config = dict(
    n_layer=14,
    d_expert=320,
    activation='gelu',
    normalize_top_k=True,
    balance_loss=0.00831,
    balance_bias=False,
    vocab_size=16384,
    tie_embeddings=True,
    train_tokens=372800000,
)
Below are experts of layer 8 (counted from 0) of a mixture-of-experts language model. Rows are named router (the router's row for the expert), up (a neuron's input weights, with its number) and show model dimensions 192-383. Each number is 128 + 24 x the weight over its row's rms, rounded and kept within 0 to 255. Numbers have three digits each.
After each expert's rows: "mostly gets" lists some tokens that are sent to it at least half of the time. This comes from a sample of Wikipedia text that the model never trained on.

# expert 8
router:140106083135165141107117110110139131134154143098125109137126136110172156130123096149101132118121137124153116139158123145101106162136104165160132146158124134138122160145087125115114147158093129152133169061113104158158116125137118142189107119150136159129093134133098111116147104106081143166122149102126157136146128103155129156146115161124131154115113092120097157096086147103128143129133152086119139153176113158152129179095119131141113138118109116097147112142140088129088104135121126151102096146117153080093131106137101112144143121140178125122092117117129135125113148109096148141
up0:117118156165141129114143106161123180139187131147136136157169142134132111128170115105139140141087128138116153144127108153119146118094136135105149169077097122132111103161078145106183097115166106161182125153123059121087123157167134152162108160167098136129081119153126183165155104132117172130149125163126105116147105128071132145138116173125137126123124128149101140111098114083126125113125152107191077103150130110136152119136111114143114121142131099123159101115180123107133161143179130107130141087110092112141126131098148082147139093104105131119151114145128095104145144124134105138
up1:109124141163143113125127108142142147127101145117060162134093135116137120119159116129136107112122161149121120111167125153123124087120103163131116119134148132112158140078094098174144149083116112090114120146158090100147161144118136104167132150143160132111091116096119113116112189161115109176121104099128129121102124143091133123060119108144089129120101153139122144166155150134142098149144123155148170110137147090164122144095156122154161103116167071132105116121158108136125108149123114099130153096175097131110161146113147116088110176131130132078120105130083062109121173062121124143
up2:161119124113127143132111133162095104152140179122140132107089097121114114163101171119135134120102145148152085128101127138130136105138143138155115114127122123107100135100154134153132132131168101149131160164155131151109116141123139108136135128100135125133070110123178173131096167138121122141125120116116126121151105136096142140112129133071089104124146081167109120130113131117150168121161163144183137134168118120164122128108118137147138115125114135134152099118101141107106148099135108112144117126125105128084144136186111155138145148167140108119101148089169161079083104101148123154
mostly gets: " Democratic", " social", "ric", " international", " Liberal", " Arab"

# expert 11
router:140141144121100107095113102110142088138173108129126132160121142123119134145130111112125153095120120169133106176104126143133144081145113099127168144093127130112156119159116111163120115157179136151162133127111113149087174096140144129144128132104159121142145082181168161136142170113067110115122091135123100104127104134149092111144127113078130126188133143083160101149144156133150121136114150153123110104118110169122159072150127074139179177120122109103088094135167116120122148115110119126093125169088176122133104124111113088114117185097158135116115134171132105138093111105138102169
up0:092130162100112130171113136094152104135146087103122111139156109094105138148122139115096173135109133134139103149089133102101072130141110115147138133104128118148162115082161143146136129132147120139148079095153125143088095139187107156152132115115130124150092097142123165145153154146139136130120140161110151090117146125097109178173084129095166117157141176143092115124136140121119158184137160127119145163151127119128146138161160131134145124134124106126117118106113121106115136137180138133136163128093142118156155159151112123127166149182116143139157137158108113159131112124142089149
up1:167135161127140128140139084118120126138117080169112160102117107135096158126146128095074112125168162095125112148070152150100075120110150142113162130120125105128136125108112130097150129155133096145097117085139099118118099122108136116168166143155131138143083153117086132127144134119146117127129140138131123092131103119136139112170138122139098121119148134146141169107179114108179166105114158191122128110150120121121128106092116120128179119112116131140144106107088084124144119150123126095133133131112125151159093107162122071078174122135120144133157150106160134176141147121122153114
up2:139127122115129139073106092090132122070113119087124117170134135134136175111122075100169130103140139124141137162166160108126124161106112121119112139100080109084179122110117120098131096142127116125124123126136128132157164141127117089113127134146084070167168129126166129113120151139132101153132133135108136156116067089130117145125118089134102113150202086124137123110106119131153153102171167151173134146119123129111101125112122149133100158111138134117108122128169093157129101140141162090144127121145142169134080173107121140121152107184139140128177140114139127127123095138126091112
mostly gets: " ==", "==", " ===", "\".", ".\"", "|---|---|---|---|"

# expert 7
router:102076131103100128135114122115147114142141123153113130098118140120065120131132161116130132097122118083141122080136102131127110104149165109097108145156102106114113089148149136138114147152154104125142145123144134112101152149113107147117152154158096155132111156089107113140121175111152123136131078144151104148126117132162117153155132129114108138158121170098125127126109113154140115131108169102163112139172130111126122126105130106143124134157123151119095144125103159106157108127118094147082111095114111119119140141149113085148183093132143156149123121166128154138121166144152148125
up0:144085153146105132137104116148142110166097130183104142105147147110146139151160099141121160129161103142164137090153176119149129091135202156104126134114134159126134085150122115138120139139147099165088161152116112102168103118143129157159108111122150114101114123120122154142137088130117110072154107124129105120090124198131102113137163145148113095122150079156140153146104082133110100131119153127119120148141123143100106105164124115090139114139132112112147140132114122141125131126158107152166163142133112127133107133159130134107138128152180125146101100094091110118122123100118099126
up1:096129137130097083149100134118164147136111118117113134116136151165141104126140144136137141129165087113121121129132127133124155189153124136160119083142124137160148093108132085118105119113133100162127118106143190092145157116150150156138134137160125148087130131120146136141139147126155127113128100155117132137086149124109140178084133119114160138131079119112117123105196102047129122093128100216147136162118120102117155158143127064126104117148126118105117093131099160101126103114132164118116116126127176143146128176117126173094081140139144160156163144191121149108105112139103090129
up2:103102114139108144179140140159129106123153113144165112120154139167108116111125144150124152183100133157156132097134113108125124132173121120127080136155091109116096164148088120118159140112148118143124126134120105123110184134124115114120113127116107162118119133118151137189140125156149118159141128145126108109130119126096108160144122095182163148152117124113137116132136141118116111153147163092198070132101149134151127147131125093111112110114124120115137124149118173146157117100139138178076159127142146096131121118119122114084145122115110147156145089132076089109079153137170140142
mostly gets: " was", " been", " became", " would", " is", " may"

# expert 9
router:130131142085144136143099112099149104114111134106103142139138108125138107102170128125164112122146141078106114145156154124158149114103158119139132097109125201158115132118114157126111118123083149120168167117137109135134088126140138128139164134115096078162143137145115123148113128099159102085120126145063168132152136114144116184094090170146147112121111132143151154123150114100164139118144123125131146082161122142147138144146155116088081130114154133115118131184123119143152145138132108154086112093112145165112110114142109133111162122123154161099102124146143141114133145149137154165
up0:135103104121148116093138102105133134151104130102087121084126068081101131123147154173166117118151146123145180129153158089135132153137130122119163104115115138121137163129114087190134132144100127120147153155147157143110139145191157106132131111145184091108112103101101120181082095166141128141139124126096140138117150168087112113157133139126105139111129128163109147178129117133146119152102166094134119121124113135158083101085136094097092134122169118135140102146091145088136131132093125138087136111145113146095109143120121153108114151118171135162111127151141118194124124120144139139
up1:124097123151108124107144091136184112112126151086108157098102070131162078112124093126130133130091152128134151147141116094118136113082107154094148144100153133107169114072085142102092141171104141152142129110130154137121115110112104117141128136149110081143120151111127123127120099124147093145135118144066143147112120107128147157145163111102137186141153097121116180181111123138128105120122159165148129127100164115120121138103101131129143160148146157070115153132169133114117136149112131102139139134131097141113126144176122135137101130120162089114097119114147125141147131153135132136
up2:154104107111109136138131148122149132155118121148142152130183138171104111160103120124139115118193125126141125129119147104106145164158111124119153105146142126115121142131113120136135162110123120139102167156103095125147151129111078088113109140117120155122131126135125153152122178120125174182149131108110104107134123169126148139118177158115146098129158147149128111137103117167147141141063128142158133185093080124146121160156120110106138134130112119137133121117049155150116149170140113153082066098130142153132115122147154120139094126146180156151130130168155081133114140113129116147
mostly gets: "%", " million", " −", " km", " mi", " cm"

# expert 15
router:129096138132125146147166150127121134172090091107137120122120159115133173125141140138119126121140049161153146144139107095128131102130122082143101159127143137110083154116134152113141131097168129115144080167126166148130123109121119107113113117096126072108133086142125135176102128118116162097110162117129180086167135122103132133094133159070112158079158118166145118138089120141155164129125160101129091140153130100139124110136124123125109136127120186090138096120134120123165147126113175165143106068108141107167160151119087158112111117149145134127130120130099133151143127146145113100
up0:112129115142127124135118147102122136118163121106081157126141090136113146058125129105108153125098075129151136124160140099136138088145120158148107094137136084154085148103134110181082133077109094110141135127146156134098097110125132140159141132167138076102129119119124102147126103109156151112142125105147148144146114145112134170094137147114116124121162123117133130151120136150118164115093206113130119192131116115107138096110136091144150132158124120109118146191123184127138129153147129202145138080145121141144169115107087144141129155126118107134181084154161093114130185161106084135
up1:093119106073124128116091118125109130161179110146100106101088113140132118120139110150142139148111142108143152140139134119091111168173144129114112126135093113130129147139099119123055118111124100129084125101099130125142127111129131160133113135169123155124127139134140155155159176123149102125128086116109134157140121188149128165153138116115127129110138117090103095100176124176114129126116093215155137121151135150140164137123103151129130142125138134108108123127113103099152149111161123109123194135069152158134156134135137058114119161183113099125146148112132177095125114133140131099
up2:136101161100127111152163107157131135109100116133080140090116153121125153132097094135138112125136109122177170124160128098136118144111118121166112111087121152099144138126144145147124157113120127129098119095107158170120143162116138139095127145125140093147144153107111132158138094129116126143143118101130147106142149159116144174157106156110126077109138115163106173169141134144139166118132100163189166139182116163175148164110118128148151109098163148112104110130104156106085147087104144170142100109175106101113096078121135076111119079111151115125145120123081160151164128096153107145
mostly gets: "|---|---|---|---|", " Genus", " Coordinates", " Website", " ENG", "Scientific"

# expert 13
router:132138135146124153123121113135110127129114198065101181144113148146146122116070188135150100165095158149084153096115144105148143145106134146076125154153156125100124117102136149122141136121114120162131137108112126119162105097107149108114123121100179114125133114125133142121114118131156115117118135113155111104097164139081133115151173117148093155141179140117122114124119103142126150131168127121101117109162122146132150151124119114141161167124116138135130103137149111141100102136116128132130136116115134132114120128156140128118086127155134117141110112109120107127091122121085123127
up0:140125182133169121151131137155126128135119116150157131129090152182147150092109114132152118101108155108139158116136117077127105159109170131137119124099097124138097157139134070108127131112110127132111123153116175103169128090178142134107075110121115081108130116169118121122100169133124136134138129127150120136096073119128144127139121166160125143098103111116136111116124112113136180133157137123125187141128157131161105111126126072142137109096136178172146122101127109143113115131164155107119155190106142085160108087190113131135130123122126095088138114194150106151093154116103119105
up1:157099103156144168122145087098136132096131164129125096112143108156156128097160149087097098129083145132124148167139127106089165111134124095166100126138134129111142140140154103111100095126142149141174116155119157155155122129134158097085118121154138118128116119157145124137132100141098142097138156148144132108119119124112114096160072133165160145176110127120176116114104152077145125095126123186121125112135103106160191090123125170120131140127133116120152172105157132096149099184134155135144122149137106127154120166133079150098112137111161099159105138061140126101078105085126089117
up2:145139097160110124122132149149114151147120168139133131148113131135139165173124128164149147153100118168137100134162131131135141145154131130132094127146149156122111145097093102165132063132129133151142123112125148130133127142148109123107102150140112152174156091113127133101143098153165100141137148141132126137124110116119115127115153115162111097160127116144132105137173099125158109104122110135184159147123141144122144121131157096144150125164148137121129124117108115120126153142088121077156166101162069158126143179149140139113138111156136139128142128084154111103125127137116081139
mostly gets: " —;", " December", " November", " the", "|", " July"

# expert 3
router:111174155115167147148133152085166145088074115130113111115094131100128153111125136111113142142134209129100175086112118116136155135159094073159111099065138093126143156132090117135100131116111116088115101152127116119166105151135155123181124067155116169171135135118093099108131137146133128158128112148165117141111125136097163111119111125153150110148120101138158109110168137111110132082102120143117153147127145118133113125146168173123117111137117094103120107094106112145101118106115138115152101118153113116135156138166133111131130089134114141133131140090136138104126076123104150121
up0:141093158075154144113163101138082120137139107139128142110129117144113145152118102151163170136133148146135160144139076101123165129130094130115149151085168096162156107115092115123109177118189134138137131100125118105158120134144154128118069137137127143128133107123102109178155166124149109168109146156096112134088122137078123179142129113113124118130098144139146119124140085115135130108127180135102121136092106117150115104142153132134173119073130140117119118083134125141108145127121097134135173121147125148124141133123110142132134114157086171105145115125116154107082132151120152111
up1:108139143167100071112110133125128131124132121113112099062101124113160119125144157138136143123168064122152139078114146126103113123135117135077114117099141129141118152132151191125159142123125111139097126095106135164171147118149154150150077135126122157136121109114137154109145147188144105127129154126154120136120122108165105159095132135151099120142168133122127125164146126126118149136163091178122125132160160158126114136131141116111128136112134132118106122113097174129154130157159161123111129110182112103079134139146104151138127143149122106101138143095155088135136054156106157142
up2:126134148127142129158140117106111118115145134145160146093128133106117120165094126122163109116101148135108111117107132117137168123136121118079131149135141105124167090068119122113117121112155084106127120159138145152137135116112175106097104102113120138152122108145155130135130121154160097103116149141102138137104123106124164111125090116119120140149138122122104113153146157134135098135135125111171084140123122113152116141113136133123093107146161135124112145123115106152092132160127133113129130139159113112148126146085106145161122124141100146139115152156097093107174151132125129151
mostly gets: " University", " York", " West", " Street", " Washington", " North"

# expert 2
router:116117140103134059167151123094120134193096167081129126115131097157181109180137152092152140129115176132141159136099148097144149151143111160117113127114150102116103148155109131113122162115138151121122116108138087124111131109116114129105069136141130166077148152132123126115108117125096130123118102153149110121134144157145109095120112146144117122141157151105108112153114078118169112099148102100149123120091120147120097125154131159130179109116132103145125142130125156108146129141146092130136142137131133116133136139104150184110118149134125107101165138122128113158170094140144141104
up0:148161105117105139152102141145099147163095133102092120124124125123153103116127146134133123108130141149101089107112139121147121130144137131096117125131163151097111160093099099153086129153112128139121152123146137130119132076164164131114107095154135130108123101095114131125100129121171136088126095132168103121124135107123151105131107156119118154082143175108123122133072111164152111131131196147063106143086138120125092132163114114086139105161143156141169158156067102120171116138128116117112100154158088122153120130130141172092174108155129104128118177127079164126096121141149080113
up1:070109177089125115139133134112154126150113138126095144132115115123156138111153144160135110127121152146118140103142173140117146104112101056160087115146117118188140118121100092121103093125129119145120133080161107136127171116165154120133145118156101151139058170126157155094104087138091150155125142138126149134104149112126111130132088096116123118162156110101109106134119140124097153114143141186130144148167121109164139167130113136135095171107066092109117104151122163112144105143105070123166128117142151096145089133120144098116091159146124134134122168180105146093189112123093115117
up2:113089139092086132147147085124139111153123086125141133140166182128126133144158094131128122087167151126131138118111106134111136125163140144163198147150139158145105212140099101091153118095165134136103113113122130157113112112106090141120119128129157103121126098153158189097104079141102131156121120125147117104106191130114154117143120093147110173133132113163098126126131144120139115131142096137131137147144151122104167114139123126136152108134090113154139133132097145132120120132125118115108145108131115118123159122124062148105142130101102109139144143103142134115153146141164137127
mostly gets: " from", " on", " in", " during", " after", " at"

# expert 1
router:172114084126149152105144156142102149131085123132117111055159112111114119129101121162159088092146136109128111133112138160143141140130111132094087096157123104136120118139117072152130150107149145138099111129109096161123132086149096120071057128117133123123129103105165098151123116122126122124114130159144118154148120126172135142112136113104159125153101125125146119109119135177093120099104130181139109129047115134167140132102161098149170127158152142098161093145120136147101144122147093122156109186161111103144123135140146163123131145089136089161108101132103120094136113124136135166
up0:138135100116088137106170165106103120152089154101143118122161108196107136146101126099144115110141118137123140123127129139121170112153153160095119100091115151122101114087157101144111106106139156116136107178147097113147152135120125121144186109103111141176124113163102122113141161113131129153136135118127130102137148144130131147115100133130150135164132139151120114137132148132119149109123193123126124178138139131088151131131118115127151120109130091132105119117155096126107131123175088112098162131095149113108123137140121133128123090146068131103143137131160151104113110136169096153
up1:160161112131113132152160112141169120159164127139120121135074178147114149127117091127148110089096140183146126136116120106076120151128109081120164128100155095115127139147131112160142074110154144074123096149117111157169109182155142131105114139129130121141115100167151171109125151087160114125116145111119072143099157155103157154108108104142113144137118139131151077124125151138114096116124126184119100118122126093135112136135144135092142110151123145148153215134124164143149170107112133124164147114123094129109098131149128118117089130122106125122126142135140131126076132118137142136
up2:098135141152155136121071160129121117092124121140131156107137161120138102105128114114114118125119153110132161136164137158153090112127154129121144130154154123111145161082107183088100154130152125125151137160139150104052132135096162111148137124113151146180109127105140093161112132121140145145137146124093140160091134117164126158105154145157179145139112131097131135106096131135149084104130096137169148109091122097151084101119131139103096083136115131156124106097152156138090127088184137114172119136141094109164105134124147167138133175123134151143139130125202162156120131144152112180
mostly gets: "–", " ", " £", "2", " $", "1"

# expert 10
router:129144139138120168124185145116132160091124117149142158164157080128098141152160087106172147104111120142117113076114120182120131147116139153131110120137151159143131104127151142133149093141117094142125109144121137118111113115135138168072118127120118150133104130142112123085080085167136109114119147145153123147100185163128170138110162136121117118093156133165087114175126131113156127127073132137144082143122127121132131143152119120149084132120085137130118147118132100102115146130123146138145135163145111131125096159154136173159105135110128162102157128130112179138119114124140089144
up0:138120113164116154154093156168129118131138133164111122140125114161097097129148140124097122127115115169113101099097122142153109146187130119101103116160094112106119108148118157115104104129139062143124132106134115166118132128109105162118173101130129120124144130153136106135115112077109126122140129140128088082116145132120189156126156148151131131101138153140146124162140160112131126142113175101130109126113099131088118117124092150136108139096089147108103119152130127136145148138092145162105123089107169118111087133114115113147189073125109091179129143126112101137141149116113139134
up1:122111127135148124114176141124150118110155127134097168154129108139144140140111112098155122157173108107126136116133114143123127148134192156161101133162113130122150168116146130101175138109125076154137135107096099128115111099150137161094119124121103111132070141124126118110094090178163092140136149136057159100147108157125080107134135099146124132114123129155142160125112113143165116110110136167119145064146143124155101121100175154122121140113097118126131106151091092111094096110140116119137080135099147091132101151118093152137128113106142123121130146174114083110105151123158114173
up2:127100121164135152182156104107133121151145102136139126148091177217169117100120107121093145134147147141171099102125167098136074114152132118124085128164104114135126106108163087131085109142124123089095097096148099154118167105133127177136123144128139141137104123146089128120174157182120154105112129132177080124131129119117086104132126084152150157136104157122127151169116124100141109125123109117161149132101132161117110144110137118159129100102100142101120102139107153129145129136145135120155144136202123130125105146137114131138097081158100150130152172128121098121137159097142121156
mostly gets: " him", " band", " club", " house", " father", " book"

# expert 4
router:138127122152130136145093171158129102151175148137118129143116146150107076114114089097124129141160100129119135119138135097108132103118136065110128134137114104132133139090158127128131144125109140075100105110146137115123107158122089127115097130125135144164130141103157151086191126128144123102133131142127159127155104111102100128105126049129113110132138152090112126092143152130162130120140118114184129120083132113138109105126146115129155131129129127194130139115100153131168145156149151073145167108102142154086126159109105137123138108133102131124136106149144153120163123094173144105
up0:134142125122135074150113131153117120101104133103114116089131149126107138110174112143107094107122091150127095116140137099155138169148081148155107150177126132160069179127132108132135140108078157118145136119092148167137096125066127143143164090118099137140139097140151120135175118161104134131150114142149123122108101085160142129134115135126112128098158170093106115152136129083179099115135146135135132089079130174178135114143119164122138114123116116097156123138114134105132152161113113161124126102174124078174144108094122113122121173153162139133145167125110138158092154129125081107
up1:105155160130109116141115192157104140166132130081144116147120153111114181171163095165159102141150165113129161090134107107091130163121135121102132099145134106163100146154094138128101124123121088123119119163121151138123137130119149075136146170136139165153145140152126083129149142162122115175118124087119125124113131140147105127153084152138118159131090143144142138091096129144113122143143119156184121134135126137171150109141126094093135161122088095099147077137179115126187178108126095144154115082092125131131165117132132132112142055128129144129161135114092125103105160147131142114
up2:154081129094122120165154131166120127099158142159165111171136088174135113117124102098127114139138120108154156130110170101126124109112101113115131148135077131102161123123169166115122148121149098104138104131152122126108128122114106128134147126102163135136138122126123182146090140132113130137121134127109140153126150097093129138140107133143152125117123123109105097098123141125157100099142154166193093115061123102151113162166196156124121128137168158168107151133134167137122154142114112080167134079104132148160083172092136085107126116133116123208131210137139143151131135102117165114
mostly gets: " K", " T", " J", " V", " P", " B"

# expert 12
router:079135092145097116119125136136149137094132096156147118137072097142155158137094114162104103130101081158182127109122117138156088175084119169095131129162125117176127087093085096135146118144130131130140131118100195150124130123153145159117110141112169105093106149095145144136145149163141109173114147122134126139090105119079151137168094090176122095113091126110165132104119096145083131132074138139092123107104097139136156115154091139144119111125134148155134140122104117134130111091118149135139144131154134152146115097141148113148139140145105121123163147138122100140123140150130126100
up0:132169098134077114118116160126161144148133088108152145134085134159126125175118156096117132085153121158122145065154087140138139168123071091145103111101147124094109155122132119178131100151128131102139164125146102120121132132143127122099147128132134122142167167131130114124129108192113139125137155139124113145132081120147112160145149123094101141156184134140137133134107114105117100149129160107155098146120071148131110143110148094166125136080124117138153164122119130170132114127132130142167120098098104083137140100156139127111090208155097131120150138141118118082140135141136131131
up1:166108111134100149131121136096128126090123091190135126123180089140096153122100121080103117118139139121160169138126087102133152093151129106150158089082161149150151130108091131141130132131107131153148154159131128165113118105099136138091097151123142141109137164122121175156122143170141099165111128132129102082123112141133093163054133122111118133104156158160153139149103067095131098151127152189124128119116107116118114147164122139131178122107117159112127131116116111198124167102161132131107144173135170107145134119131141098109141136159145072157121150117116125137145144136109085100
up2:124095118146153155077134153140127133145114153131123119145120135108124084092127096123161120131135115131109104087134159133102107129150134138140109097162094145127154086101109136133124154135104100118089128132094163112120171144113136114130095072121162139138148093092140126129145115122174094148136128118112158163171127120157165104157112119156132132108109143118120121118139120126117118133147082124153154149099125085107106079153132133102133169126133144151118127137126136176103131108138102127118146070147140162127186139154113104097125103159127114097136098113167116130137098118126141117
mostly gets: " his", " an", " a", " this", "The", " their"

# expert 5
router:136148130144166095124152128165115122122159113153156158071169166120128125085140171147139139175141143149111120140105135126120086133139157132192111125130119129065128127162137093112155095104115167095099171148093088088116138122115144101125142133148131126130156151125133123129120145132181160167152138098096102147103098124149140110152098137183126113114156107110123107099174153149107110100150113133143142119136109082094115116114083127117121123133113102108118170171100188142119134118144121127165101133158125156117125114098121092132122132104122105143143176087110099122117135113098148132
up0:138111132116144140137139159106183115178078169143140177130159121161140141149112119074149130119082102114118090122161108114103170101146148068141111122140125123088137160130136148117114115137110132125093129160126105118137128115121125143131137154135123132122086177152143145122114124110142070087129116117070146117129118103131140150119104101153116096139135126153141080135087099100120151120170162081118159053111146123175137141114138099151144130107128121113126131098202112143104151127132138111117127123117148152164120127144109127137125105106109149157128127108150122109100137169120144129
up1:145132044136139120185118097131114131166109129105115096101073173147126121125142068140134120133159137159124139101148158098141146127126166174095124154104122131134158167136115133149165104099132121119147098122188159115120112143164088146121122093177127148166133155147112112135134137111154117149128122133142111099112121121164116177100170148104133116129125115144133147124140138114106128153179136145094153120116089137081145202130142159124137141116136135131132144138164114165080148115089079121145139169160148149117148151095113119154126140098120127103149150094125147103128150123126114114
up2:106087146140093133138117171142145118113127133099128156131195097174104167111121165134132102131169153099134119147135115140107163141173135113142168143156065118125169138130100088113104133121123128145128150147122127168127128137126147117130123159129107108099141133121130146105119109108138132105142135087113127117145109107148140112118122081127150082165154114109113110124100114109123137101109116111187131108128162170155121155159124087151086133189145111121122165094086133095181122129096132122156105123170093143150164127100126132110085093121157153081123120150102135116104112155153186145
mostly gets: " La", "ka", "ara", "va", " Charles", "ana"

# expert 0
router:181091113094111133155133110165125135140106123121147085129113106128117105099141107116132147140143111113083115175125154100085156105103104163125170143114151148080208129157168178127124120127126097119110117119103158100124145167141120136142160111151138061073120116104150123132125150106138121123134126130113091127138150084102160152136101139139142138117068068176145147137133168102114124157164100154101144143137139144109114099126132142114118106124140159164123161123173100114120112116109137133126129128104103122160129167113137118134100137115153154145096114129158116166142126143106100108
up0:120120174114129117108111153151149113140130158118113135091132132133140131161142105123141128136129111118171122098163157149101171143111069149129147132143168123118151092140141145127150188125125149118110149097126084153142121117155120165114162072105128147135101103072156103100103141156150117083132144143116090093074125126182104126093108118144128103119124138128141090137150147130116129135148105111132148127135135106101178107111146159128126150137122109084127139084133120129089084150140112154127132094121110101094125128139097096117120173109167121129167119127091141104093120148187171196
up1:160088134145167133106149107106130101147167117118108128114129128131165130127119144098109093124129115147118133183157134087120120157123150128116117177147140122128175095168134128117145157102136114116184100121104127121173144142124133143150145125106174140099127147117118149160125162120131146100139147074190126098124160144132186100122101145134114105085138164092122124152119133122099145148156110194101127131168112124137134120096113125135122141114109095129140176123093080148165107194103119121168116117133133123176123165128143147159128174129121138096115140131107144141131147078062124120
up2:157138122106098122152133153126116131133138119138113120099164166123103135128136134092142154098104110188135124162136139137117143155093125189150115111088109116144156130114147159142116110053119134139124151123168120133117123123176119151128109164140118126137132111132114085119117113119101138119122141162167087122128140127140122148163098102093160075117146137128096122139125100139115129124135145119168167140121112172160091137127174107113098128129097117120129160137169145134088143071096184121125165151131107121133102125087149083109150175146127151140136130136134137110119151076146134160
mostly gets: " Ch", " Th", " Sh", " Ar", " My", " Me"

# expert 6
router:110148116168102111061099113176134128055130088114140143142148154154119102112114105149120089108137152126140100145117120132103140151145192149094144106113108131192122151144151144128155148125098128150131123188146112110139128109132149095093169134117109110118117125141097170122126110128103141136138138116093145128139115136117124106123162125090119138166147161099108152136149123124110098169147099097117166114116159126115105179138134173120140127138148141147132137123133139128120170133135166106117177092156110175120108120134149153137141102146123134127123136096115102130108169143107108125
up0:099125145132137156099103148165130142122150121151151105133139139186103109144118108130124126066121075107064105105142132102128131118140134144138130138168104108121138113136139148150105138131098137116116156169120150140145157118155148128110123114132151121127124110151120143165127146119115087104142132128160171142124112104132110124087126130197137109154158116116159107094126105137102156098136125127142170142106115141145101143080120122149166178111158083091133114097108144101140117090117115119084099174194161131181096118117147124122119190139096131135140132148146137116122113145087142136
up1:126116106152079127158118158170115127146103122159110115130149168101147145117064104110097159176139143133097151143077147136124122131078154151120152125108145150129099098121148101169080126143132136119085116059144155158162154094087124087117144144174123099112123127103107153135090151105133108125116128150139135177126097158161118129115157136121148125113125133156142130141110126081158109133133122179133110158137099128120115101136092093085120122119098168145134141128120155109139127155113138161153125132125120145127144168149163144145099117096121171091115138122128114107144120157133131159
up2:146144105137123114135151137145106127140164148138175109170120115143122151111125136109085159093134093112138150088115133077133165154099167146100090145151105129125133128123117139174145142121095126133111105099133107107124138114137119146127115114109142165150129120138133121119126165114136112166136083120137147134124108137127124138104138137132118129135134143092116125102116125125132116106113130106144126139128140139126128124151166149099162131090129138085134115162122093131078142121106163110152136141166089124145107108093077145134101093170088112070141124167141145161137177116095139118
mostly gets: "\n", " \"", " t", "==", "====", "==="

# expert 14
router:106111113106104109143126116113146131155126114186116104128169121123144150131091100112092160141114104117180091136141135102123119123141151166125102095123101151103127104104144132140101100170178124136115138146186126109108110149105159093118176129158106102136147102160123130124128122143139118152132153100109143141118102142163099094164163150130122128111132162154061149113111136102132176120174129123107137144128148124144094104088137181122149115172153109144127172137130128095142054126150119166135153113151140137101154097101135128151095136139095124149097142158115120120123140140128148088
up0:121128159149093088143131071173107102137083140141112134140063109143145155157122160147138108154141106100087138109124131161119100118159139095134155110150160134182121163114133123093099153147156132125104143121119154153134159205149090149133131181166096109112116163145110119102158163170138123128103119101114123123116167167096144160150118107113169125121113131123100167139162087098132131074144172136113125121152129153138120126117110105107110117162145156121133135119127110111067107131153128094160114144128124124150105101120150110145115117141149121118151099088105149143142113093098137139
up1:139138115114128107129134125116111108138143166046120136093140111103109151125120097091097146171107136115101121117131115169135196160117145096144113123169114112102161123092147152118099139146125137118186106128137191113099131082151128101124154130114131158114125132126163158109176131151146087081159129153131095124139125138105083126103123123140112120125128134099146145119127112114140150162192143165109120156116180081150106125138156142093155123125115112167091083108161122087133136140151111117138132108154127159139156144100129130112111095115121113159117133126144125092157096148128122110
up2:120132182113123145140158131107148134133129114102105145115148107116099128164149135133144105125119131100156157138121107150124118129117127109121153164134065127143155081125111140119122124187115099141121123156060123120097164104160121111117116103126130098099134132088118178128112144099036096104108114142126095145180113151087144126150113151091122141113129135137103097141169198119126162134078107133146147118106147150121108085141128146135110081115148124091173123123157149109110160134167091169098111083158140115180114142129125128114061166117128143091137141135118161117149173142118143130
mostly gets: " part", " number", " member", " %", " Award", " both"